From a checkpoint of a small mixture-of-experts model trained on Wikipedia.
Size: 16 layers, vocabulary 6344, 30.9M parameters.
Experts: 32 experts in each of 14 layers, 64 GeGLU neurons an expert, 2 picks a token, a softmax router, a shared expert of 256 neurons.
Below are experts of layer 2 (counted from 0) of a mixture-of-experts language model. Rows are named router (the router's row for the expert), gate (a neuron's input weights, with its number), up (a neuron's input weights, with its number) and show model dimensions 0-255. Each number is 500 + 50 x the weight over its row's rms, rounded and kept within 0 to 999. Numbers have three digits each.
Before each expert's rows: a language model's description of what the expert responds to; "comes after" lists some tokens at least twice as common just before its tokens as in all text. This comes from a sample of Wikipedia text that the model never trained on. Tokens count by the router's weight.

# expert 18
Description: The first three digits of years like 201, 199, 202, plus capitalized pieces such as Man, Car, And and at in Database.
comes after: " ", " D", " C", " G", "D", "C"
router:504539503480535521594485521551569572433509530461484371422450499469587432569442476532491427510485526491573502398454562531546573503458498482459378437486545408391527471571496546547470545450531534431514448478511506490526549525487433531504481573527489499547434433475490541539524545463494559596433484470422514541493562574521483488598517552414533445549525509491508488548494542579472528415459496454525456496511560476515519454480443520468487476521454465578525561470486494557584497571502463523473419536519470540452536535466539416467482420640580531473421421516430439492649582430490568533554481566477508534509493557461458462458542478440449534469557563372533515510528447540527596565528505430466597510532469569459449587470482464427395547539529470429484438437415478456500496546497508
gate0:450473513569515472465432532458493540483559531503473521565512494439593519528502509637520597473474455489482494470541536472477489545466518505561465460559467491452493466562470589402531476542566559503451481505510490463549481481485428481551468641467479426528582528546384394569534506509534549496580470450428458468570440514616531524515497504372519548508524493476503464525582525530440473368535488447486509498455607459533420499479487512506459502542603531401496579484479494530459566553573434514490456425487517500571484471450560327443434658434527491498506453433483476505491563520515552487516448485524545492457560486428529525523538504510430520558446391472534552580522483452647546537411424419536492549490535505514505520528541473429448477508483465455523471525417545528540447496482549
up0:508411484583517548524503553641394564499476540475492450503528556409599476612504397509553475550525445508494456539523454605364441498434549538552525505570559505500510427465486467496558454483510418565487572430461514501457467508412464488515515584475464444532510475470438443390509529504628449540440508501428522550432481480525481534540477426548557574472555538463465536507571527486501451470467481414538476556452511546486485459550557527500552507464528541461481439442498512559523654492547459492587525459526502573479615480467530463503448476479532399519472558407521526476496446509504503531516464559499560470478454504558520416567577545377495558545570520460500505470474441543482602393445425446552544623461547466486489449541512486564485541517445457505505485439453499465468459484470573
gate1:489502480534480496581486517551598497468517438498512434461512462501600507539506441500467565528461469516455545507501506580521448447533463507469490516632489537504456486528518501464551462540503391545434548366502470465496513547458627460531454542404470456522415503613480524494551482530484599482473492485505472429537471462550462553440470448460482479564526425482540506447489409492447465567445555496525465604490540525489348580402565496566462511473493554647561493477468528532513620517423520445533540512548481473426529575505600437503541410436534565436597506469446425405507546533509529443535418580507507573459581460468470500471486534487556493531546470461525488581489513488446561465568424473477376486493500577469417467514506452541466424558502479566560514456458499470545543513519413
up1:559613433464504532525459480515465455481507534512539515417471513553499527518430432458463573496525490440478497442464493450443560476466486493489447513484516494454505465560544505405508522578577552487460485439543474499476485589534507509426522529588504485491487479460483528559496503555460518508460596457550546456538456573549465464454435472587423558445488517486462390506518491585456503542427570527544402482561575466483508492517451461590482526520570450453504440553592572457537514433411373375555463462487512473535506447552553598521587399491408562482516445470528470514493449473532466421497608526556623598466557431587467556555528439528540527466548557419505408467545500484528410536465433475352519559466551518487605472520579484501497531467430541473522478590432470487522451482473517
gate2:469454559519528539636451538501586540553543425539517445569611543458496452485484541431477410481498507547554450472447478478521579537469480534429540470509495523433424417559517441461485548508505526437441436485535533506515461547485358428528547539391456582546570466468447490529486505541572553564495448517466494427520547474581536468467457492463442580514570566409545454499469494551459507465477517463484469481547496615556537505484457601441437447477517494588606500611477444510484486531495504450542472513477405555426521531445504523586476453517473516501478574457458447431535445386426462491488535551517577574540552471401525414409607513427559535440524484491475574432572460497517525537507495391447508535409602474527509532472491471512463550527573537467445504487560440477532510480443499
up2:480472496446420535406599528381514444453463516561439500496444479568460540524442452407536574517475493478529450495477503516612456487528453491489463478537410474538513515540535538497510414574401467535600560512509536440491506452547565553515516486583605470454526467552473528487479566476502531486555489491552590474445509493497566519520546501425535506532400477466462534549509478600439473518530554466517535575463444439438448549554511475486461557556549494433441497441579475478515524439527471531481528472458478426587540448482491441463645438537502565510512510536510487505400522619486554447505600423493446421487511554576467574612415508563455465569510567461587423598420465454479480482434551539567544433567460455435459495553558572538500520431486436470487471512439432533513438504564445
gate3:467553445517444505460480456536510557537511546530403527509519499519523423466515416477504465520499430470525538433484504483420457461541524584450455403398511576563511524519523579525531575419431452500480549490477555441417644429482454455561526529465483447484467569471501489468536400577486552506503537522555538453524428548407561459514486434550475511400436419463521598472487518511508524410455531500541633536543475468500537535492478439525498463492539392462499442465517500639567505541469417560560467576450536469517522482493558514481450440552565528502460489504426492579408470513565595552549450444503507561447576504456429469573527566519451509495460551451444461517442514547495529525481573443462426491447463634504518506562510541456458488524516406521350504493515556509461558475535395
up3:555484518494509541508553436527481565520524454521455540528541563513474474583499563547486536456531604519448423520531587551640568460520493418516469555534508422472501471544473457555506431560522493484524461517557536510505479442514471481465644529566547571443524448482562530482460537421475473469463420536445469445487458449492481537550526485444496537525481566462489423498454486444475552587495364504451367421543475509522471461537459537404567410461412591575526614528540582398399473486545552499552455538557474517514540503504521549487528621488521476539552485519477553461562581508502458467422483509504405426485449398565482487438524556510520510442396482548473573467557497479495469498526503579512506476478466456456465553490465452563568587467512501472578517572529494490508421613431606
gate4:499586439436509557520567525452486583488508510553533532559434455442611410482407534549543498577586571587551547447527523502529493582360453510496422430574426474437424458520426486458528549502432442403457526439472418552541495531585464463564567504476492425571504582569488495539482506529434518533453489561511428524520486510516511537450503547407546524517549529375552540402374482494561493616547466518493557456568481467457595561598543492450494527490521474499499435475501456530486409534484605523445503581467499514469473467429558476501491500482473468534445535535459412455432506461462529520549422441431529470436481527444531491557506517566542519425458384529570535468488505471516527421473444490511550573482478477530462541479502515503488527457539591423571451512436466545536484512427536
up4:519474381407593499534502552503549490493448561521512525519387506481500452532457530559454479470576554593570584515489560545509443477491515540486437539466529494536457486525385499562499511549534545387538477505462426550530531457568409588459513477439555491536399503479533539470581549542532509531424462526531537513445444500513545424482400597480567502462478540475519471561466418546477421612512493493423562449549586532508517521563564397450543470498517507504592534474552461469462397444456515406475485508456451516541486527502446540488536548427461441526444613473603602436511544504493449561491481451481490402414467500501514539524536533522544461540464381526504569465490509444512565432511472384551551555520428404516505470501448476449559532434477559501533521359499515467512545538477517